Experts of a small language model: vocabulary 8192.
Below are experts of layer 3 (counted from 0) of a mixture-of-experts language model. Rows are named router (the router's row for the expert), gate (a neuron's input weights, with its number), up (a neuron's input weights, with its number), down (a neuron's output weights, with its number) and show model dimensions 0-223. Each number is 128 + 32 x the weight over its row's rms, rounded and kept within 0 to 255. Numbers have three digits each.
Before each expert's rows: "raises" lists some tokens whose logits its average output raises strongly, later layers aside. This comes from a sample of Wikipedia text that the model never trained on.

# expert 0
raises: "\n", "\"", ",", " (", "\n\n", " |"
router:105118092169126177180081092147079124105186142153146140153141127160153127145056119199116100111123102167131165203149096122144092088093122128165142105119073109126125090163126120098083118059121162162151130124151133101156153140153167143058145158152103065131098105101181121082156136098137133118191168116119148122105116138139122196109111113084121146083176115149133188163128123067189109152129152202102115144090102156123133142111054082174069108185111112101177153094096198159136147159127112138097097140175124145135154158097113113139148120121140178170126151144175089111124091116122100072132077129160192066121194066137175128134089130144094142115089102100155101131127132150058141120081
gate5:100106107104103106131161144142167171158094125104131148171088105125091111116083115110144095107170138180112153181208140129128140117167141152146120088152138078120160067129123174147145155110106125100139123079154136167132110090140086162102150127159106151109141166131140176076124144116087116109149124070166161143150141097205115116135127117190142149086121147132072112163104134158142112146135126093173115093169118131158096143131043087139105082145107086118096118087119114127116140092089113114121111088069065091086168121132170053181120115134159192133095166143111102105123072060118209096143063122185136074181140147123151209092098112103135129126082120075180090086087133077070175152135
up5:127174109103102158113122165103093136083122150143055133122148059134089090122151200150110181182164112109115108090061134114160131166133113138105160191139088192134098137113118087134072129153075092160147211114105159136168144177124189081141113087090085101138157093134147042131138131168147113081120197155099144128100174118100117131172114143133161099102120107143133110088139129141140135107132139165128153129154160143113181095169206116144105143108161156170137161113128183144155108170173151141128173135199119149129114114117139160134162156101148115105161040114126138130105167132158055123094205162065094124165139092117145134162116121124134159122173090145122155209170150149122102186138
down5:112130145129085120109146107101105085095155122169130144141115163194161079102147151150118156205105148152155131083157111120113139147072181143134148110159125163139144117179159065081117074117113138117163082139132080110086111105178186041120102135103159181135124157111081092137121120104149187125104181156143183135096130121137117119127108142077121166131092127168196054103124167179116088127163161122093143124139125143112157081128105175146174134150089114092152109148146173049098118124091139106082189078169145091167145131179162106103140118156107101162130148136221199118105119127174098076117141170159077114089196092151154174154120136173151132073092153154151138132092137150119086100129
gate6:172171098105153157159074119146128168094133151161142174076070066129134107135154110093076164158112163078077083166058148105128117127119166133146136112101161150069148122121119115110107156133136128104172140159117193150201164131134124122146151125204124148126116150109124066134156149114129132154091136153093125241093198134137114153115161177112082145158144131146098175084131140103172112080169082135102147165111193095163132101191090132043132151110084125151096156112136156078130064107127149170158076081073149096165119138114079110130137139117111121091145153149125145141059156153110113104120071154146119076090136131118141134103074121104128206111066136110133127110141158123115126077092
up6:189210112124167106120088100168153125071120181117094120057148124127152133151135181079086181128086058132091111151144125050112122144111175107090099129141120130089086174124121149165118146130130169143120061178077200150130147154091166108146165176204138100120165157140104144128129156058092100163123123104147127217061137096126108119144115150108079098169123136149106117174136141078113148094168143125127110132145161157121113132146114131047162158112140162130136177044150154104130118101156131132157082163100092055098143125120093101108108203111105125077112147181141135153115141119115093109083078121121118103149160100140132117090105152138109097133107105122141162109159164100164144131042
down6:105190134119166127107082158172100169083108149105169128110133174135116135121176147165118123124093070130092077163146182159061141135156157118104080126161128126106118104135123164118153095142131056139168061179114140161091092101123164149123134126133199162114100128070116205162114148114084144116110133065126112178132116075112184142126111163158131179083135162142101108173090169100076116128153166171142116151135134128119135147079123113112140126102150169061107145180167086212062153180122106058222097183155151156102113130140102118104095104083074149146129100124150135168099123135159074138102124103121171142134075144133146125113174168147129083120152106076171130132110164095174104168108
gate7:081157162144117145103104122169116151118183147138154140150135107107164110092131132111098185133147133117162134124112078128143117055125108121120098168078076045122110090121117078176126052060106182147157077068172161145165136117131151103161103111170138110101095068078104137121120037128118116133161119117110133154121076161188151168134152051111130125110146163147124138168131122158166127140111126178164055121111121120140135110138092153120111138142103182086136128114071159124128177131117113124163112110164090160090139098080071141172055162080140134127121171115170075095166137151141129116090112123160094098115115153158144178092127088193147132140212142130207063082122160169139103150149
up7:096184153119153177165156126138138122133151129149129087086084090116163106118154161128171164099192126076142112105113101173128144086125127107154071136121069079088155105117116079166138066042112139131176119116157121078097122110113115110164101135157148099148097128066140117182137072108178110126183100132161155131123074132183170167160150054087148100109133168162087107161121112124134095145111125154184048107115136130143124113155138167126141128093167203132138084099085149122125190150107136088165103161163128128138134126081094112160066176132111072125158163083155014111132158148114139159131122077153103136124107157170182153085141123129127111116182169093168108140108127161180164165120
down7:143077161141179129157080108151149149109168130079134104124095188159097116133124191145146103117109104161141094133095142088095156145133185088104211142126156176085143142090080160130177107135123091108068150193071130125105137128100131192169160104121195104084144145147126107098164134110087133064113151190100112097117120091083136141221077156157112131149167115092128123060144149147164146085103153151129150128143111107074101118175146182130145110147123112162137137151164073143097124131121125167150094149143156124129130151207123114112164100171086126146134136010111166081128118214108124132159174109157091118148106082098116145113088125070133167110100134105053124154158120105125128127107

# expert 3
raises: " in", "\n", ",", " that", " and", "."
router:086125119160137106133099118128111077135116137138110158105164124170135127157116098131151158166102066112117162120135092101066116162147083193172100147096112113124160129127122114116096166117117127174092092135129077161108076157127094119089157149122038146122145132178101186110073143105084095162136085149161119148147140118174152128190142133142124161134197114121153113152110161106160087105100134109063099089131208166192121115102202096111097123157123182145140146139120121096147095152107125120142113139128073119102130189132121179140118163142076119145149082058138073127136130158130078138200104158081090088116237098137151126153043115148184109174141064099156159151118138135078139143076
gate9:140165125100162141128134140117145145149084121150106078134161062114123125138146169099093079150106132061052136115134156127100076173093122149163117130151053171119186178137165147190124125131091162099119046155087130122138157144145156150127102136134097134149137164131162077120088138125154137156176144140104151171154126076230140110156131149145183135100141111095142183120107128157112100172106039156118173078193094177186123151101200148143093142132089111143094089146162063125125146124125166069074172128153117103160120134156066121090083191098138138151081131120098149120123084136140122111123152160111084121105128157121137204143123181152162144179148115111130180128181120139162112169099
up9:118106164141095184164140154156170159103137140078124152140156169113152112121102068191164165091200139152176125109085072121110150120131104130112201137137140096148141128114181117128125137106169153152135133129175158163098118101100139139139096184135216110079110112110109164157117049080065140156150154095114148120162147144085113077171123145161155178117161117074096132083156119095131132121119194104122172157120090127108109057142087128072189120109131212177117172133089179104120148097132097152144132135075149112142161063130091164161132115084206109143083141189175173087128147111093134186120146137161114181117086127136146125074109125159086075139114138109120079133110100107137125095122
down9:144093143110168116099169126093122147112121142151130124123131140090086134134137174143131120157100162082079134158146150125068146134037103049139150118122119131093127137105126135154120171113091167125092087105039084219101138099174114141161113102119115149194082093133155125104024157085142133120085131128133160114112124130154154153109169157062099140129137150130093099127126152148116149175091101091106151037145188101140154106129110170188165184125149157089155118166194124182168155096132160133149120166163147120159085134136110118124068142160139149135145086124121107153100053126132070181076151111127123098150101151101116134175049134171171115113078073130169170126185120118133101137124
gate10:188095132114110059136116119099175109184138167094106159106039136142097100108122130138162058243103119160129168129151132119097089095105125152176121144144149113133131146155114148108135129128116131137101125168082113116152160154093128107096138088086127183133164081083109133138108180125145143139125173116130146132126101161080134096115094125085154117098098070161206229154144140139119106130187155091139058136143130112081133133099129131202162166150110161111058134063123126132135147109139121134157140123125153148155162184148128065114109134134054145086132115110128169129141137157146150154175095096167146110151129130133150192120131205103131189167135069109156199169059119153107097104128
up10:125135073132110126104092133162129130116128095138151135132148104101183165123130160155138128134131166184155094233150082116190152136081127117122133155089124064131145099084153100214114159123131107109111126153122123081110111158115108063164141111109119072108189172116047146157130104189146098174126106099139087155110104123073088153126091162150155128162174154143069121131088094093126124184113130061148113166131164163151106116081103126117176133099146128127178120140202132091203149084099110164127076107067146155158128088130124147127137163092136067143110160132140183087123139109134133081112159183153164109135188129148147074076112121148176172109161124108138050179129161145117146129185
down10:180073094085150162150176108118186145150115176108061102131195158134106140129142097126168128110149018054124123170111055086184157135102142141098177114109093120096117107121143118092065135136127129107120118097138156164108086180207166193122070122139136087115112134155114154140093116133069124102130127128115139092153097096124115076168101108067131135124105145123175095154178112132104147141125134066124124139117133101101121064181109151091106202141089127208186123151131138128172138155125101095097177116119110125112109131107126141109192175078103136121116114178149119134140047127164116127118096187148085115197138122138138123158105099123161138120173144138119116078122112049105148133165
gate11:163058089168133107187156162132123129125116139095174145122214108122152125139135123125149087145096128092116103173114166129147139161067094112097143175092081165075071184083144083133117112049134138164153114174147063158146116194132106126142124105112129086072219123154148181080119181120081060111175121153111081141101145167108132130162110133081149126168110106129130156117206179123133129169146117135102145108163156112168121147105129134110104150129141076119107135188090109170102104143121134179164147193152127132103112169129079122119090150070098111095141102081141105071160185098109127142174106140055126097131124167082136111161129131120128150094203130137162117160094134150069151112155
up11:181099110139124118163144120122138144118110147080183136120165090137169124163120099123155116112114154110094078178107146139160105169099065074158090168107081102063096240107165073167135096060090137123124121196118163159140139130078113113166121142110156124056212151152098201112095165116082119145128080156142092127121117192112136115125108088093135143134101116151097144152225164108082139194133157138109155113159129105153098101169078139099154160166155081145168136126141073131104088145156122200110173126157111158077093114123100088137137166107095117046126106101116100109144152126120144148166109111126104104123129167120122126128123092124148165136201103127173114155137104153070172142142
down11:183093138124093119145132078093120139115131114128175117131139117146163092130125155104146090120155107149181158146147114162164050123138135141100130169089147101123118090111129110145171071144115143097085135146102159101163123082063105073161141109091132146132154159157151109117073137074114137146088123131148156119131150207115127133159227129184187134144175078088056122141131108131089178111076112128132128123118133204129123135129092084155182151090135113137147156150070096141140213117146131172093106135157117170089114155104056121159147146128076136077066169125095032153091160137114173218102156179121073110161120084115136107145153123133086167110145124147179168133143086158135159115141

# expert 7
raises: "-", "|", "\""
router:144159092114148122105140151073113056145125084178115215158150091148161075174135090110134142076139140075095092133163136161098117131153089115140218130117152128047175133159113098175106102118108159127153126125108076193149179112130132154096144108156098093197133206120094168131195133183116117161170108158172132092144149117167148144112151165171119147102121099119123070106170208163075088109180126150149187103103171111121116125094139146117157113113125175169162107164171148140153121102076182074137133151148103160087155135123134163195110138136097038123150072130157083131111103139113121112131116130120115135054098115087148086104155122138130141166136101107090115151129101136080141135123
gate9:083128155120159127173153199124142060089149070174182126123129120119211149200133122143126129139121140085126108137083079158143141127111191144111111138114128167138216126064159183097138146117113112113104093097087152152115148103100063173104140102098124139103152108115126170121135116137141148143147139121138110135183150150120134138082087054110168058164130132103092115094168110127049083151121114154105098146111150137123085122131103109117205101123076059110156155142080135109129168101117090213102130142111127071121100078158129105127111132177073137115204092108104153162126101188166173108132076155095140075177135161121130127096128077161095165141104177101156129156066098118138118129126
up9:157116138139177191083130143113063161149164097159143136105221131165127133122127130105140083139108128076113103149077084193150199115138112080131218169124088133101076136117157138142115084142112123148116163129107065111125135148121107104143129146138099092160116174163105137148100112112168101082096107174090071188105091147114114145149130063132235131159136141131138208144108117102186110106120131150114143117119170165131169156141114110153059141188136179097181210162148145138135114103167115108108160157140098147121161097136103167115112139117149089134093143138108179150172174091140145192098198105111107141102129153159159131186118154100176170111103112122132122173138161191150141109105
down9:140115124170141102148123121081140123175162166109140112112143079134142110124095124119153099122117105116130224113110112130169076131172137112087061137105178146149176135131082111105114106121106119209145147164165125179136119112152113134074152095148166122053090177093092157159093117136088090081111115116161152156175094144156053099121097208108170150128146098099117137114136111151096128130172144133127205117150122131116188112174127157107130110106090131093164144149156143090093162090151129117161124107138163141133134040083168156123183158164104095112110184084142110108153131121098110080139080163086051142140188120099067111145138070102128110111127076111092133086128111138183092089229
gate10:140093198137060114101164103108111128128071075114145128146101110068117148101140160161143155124119144138067133150180130087196120140082196150124152118100135177154129124040125107084129100086175167106143086129112127137123200099147095109127172177155178136134118139151106139144124096112191132074193165113166133106179127130116172136170126109112153116124118108133110058125091168152118178113122065118097177155065117072073081137107133151133255107194102158111091154124125165118155099086089142116152105101143119120142126117138107117106161139147116131114169117121138064112128109175145132139162084159177162176079090118129109115112136104151089091151128157138079115152141162178071148138149
up10:180162140180103074150161196139111169146140147106140153137114182123118123146151168121097136166071131093089167123135114123137074132130118161131094130128096135072131110159083130174109109149107183110118073164125147186079120113092156080168211082120103145099123146140081131163149112096181109099171175056131121152131173160103129173112086123133061078123127108126129114102123187140132134165117154193151114137095157112179097129128107101130040122172107084075142081103187161142094106116111126143146126174098178100150097177127096148087121128104118134158118168063122087122170148124096168082089162108145122148146143140121152190111110131145081155161164085129061080100128111114158145074211
down10:126099061137072158129119137145095171124127155120122152067103135121162120123142133145142111089120071112112134148139120088147148124130109143123092172176127117068177170145142105131140126120107134084072115117108079158107160096113180117149145172174130147093107139148121111182150136035179120109196166063134160111127094134135153101115133201161084136135103127097152150101181139144110146142024138122188118114121177135164131140118118177101135130153131094063154105139133111129201114139179188144125073080138081121163147129157040117137114135043126109138092188113104101084060156079158120161126082119101159147111148142177128134104118130145083109164163133124078172093125154137063176165177
gate11:131142154096185093117097104143162103132154189104124158143153134111158101113126121130070133130129102118143125138124086126114142126069143094088180109123116104170137124130124139107075135070132096175147183085103103163104146049139140134112126104142161095077137149124056171191099142146144166141119127136083206064118168113151149191119049145109064160160181108118136079109128131160054124102149129161125095056101141112147149109103129111117135155127106151136065121143131134087130096078109118109131175074176144154172191160103171131145108190150163148165105102133182107132118161165122145062086085157133081174062142143129150165160173098125182145056128111148161140081104145074126099096162
up11:107148169077163123124096146154161117135129142070103186167196138200135126164094175158149125111094109174163139115114074135177104144078160089142194060164096120153186101092131073104093138064119033156163107121091166146135137116128141149086150091147148095107139122056057139158063139085116151121116155118115201108138170152113192157103060106115074129146138186103145140121178117172096139105099130142079106118151100129124150124111125090133103135131143183143125128095118121057109155131137214135122125102147110163144177159108107147117158102120162103146138131152157102140129119133124138136095097144090121158129120158143107171154168080075150146056118141169168079084096168069135109118132
down11:104131182150145103144156128149186102129099161071163140116183120121145186105080209047119125186149103143108147104139098158152054135148133121116177080160127143184113102146132145172134139105122096110148128085135085101155102129139127134095101151176140131127097092114117144149077157067175109136100149124083188199114157120107139143069146140097152081123148104081126091114139063155122137123124108143145179156112098070158122111085156108120085155111115144122223130123152133058134152135159180155121099129106093129135109092155116145093131069071185100114147103112108111118122160168140169114036150158086074171115115177112159052184152105138144176129105112136162071122073150123136124083122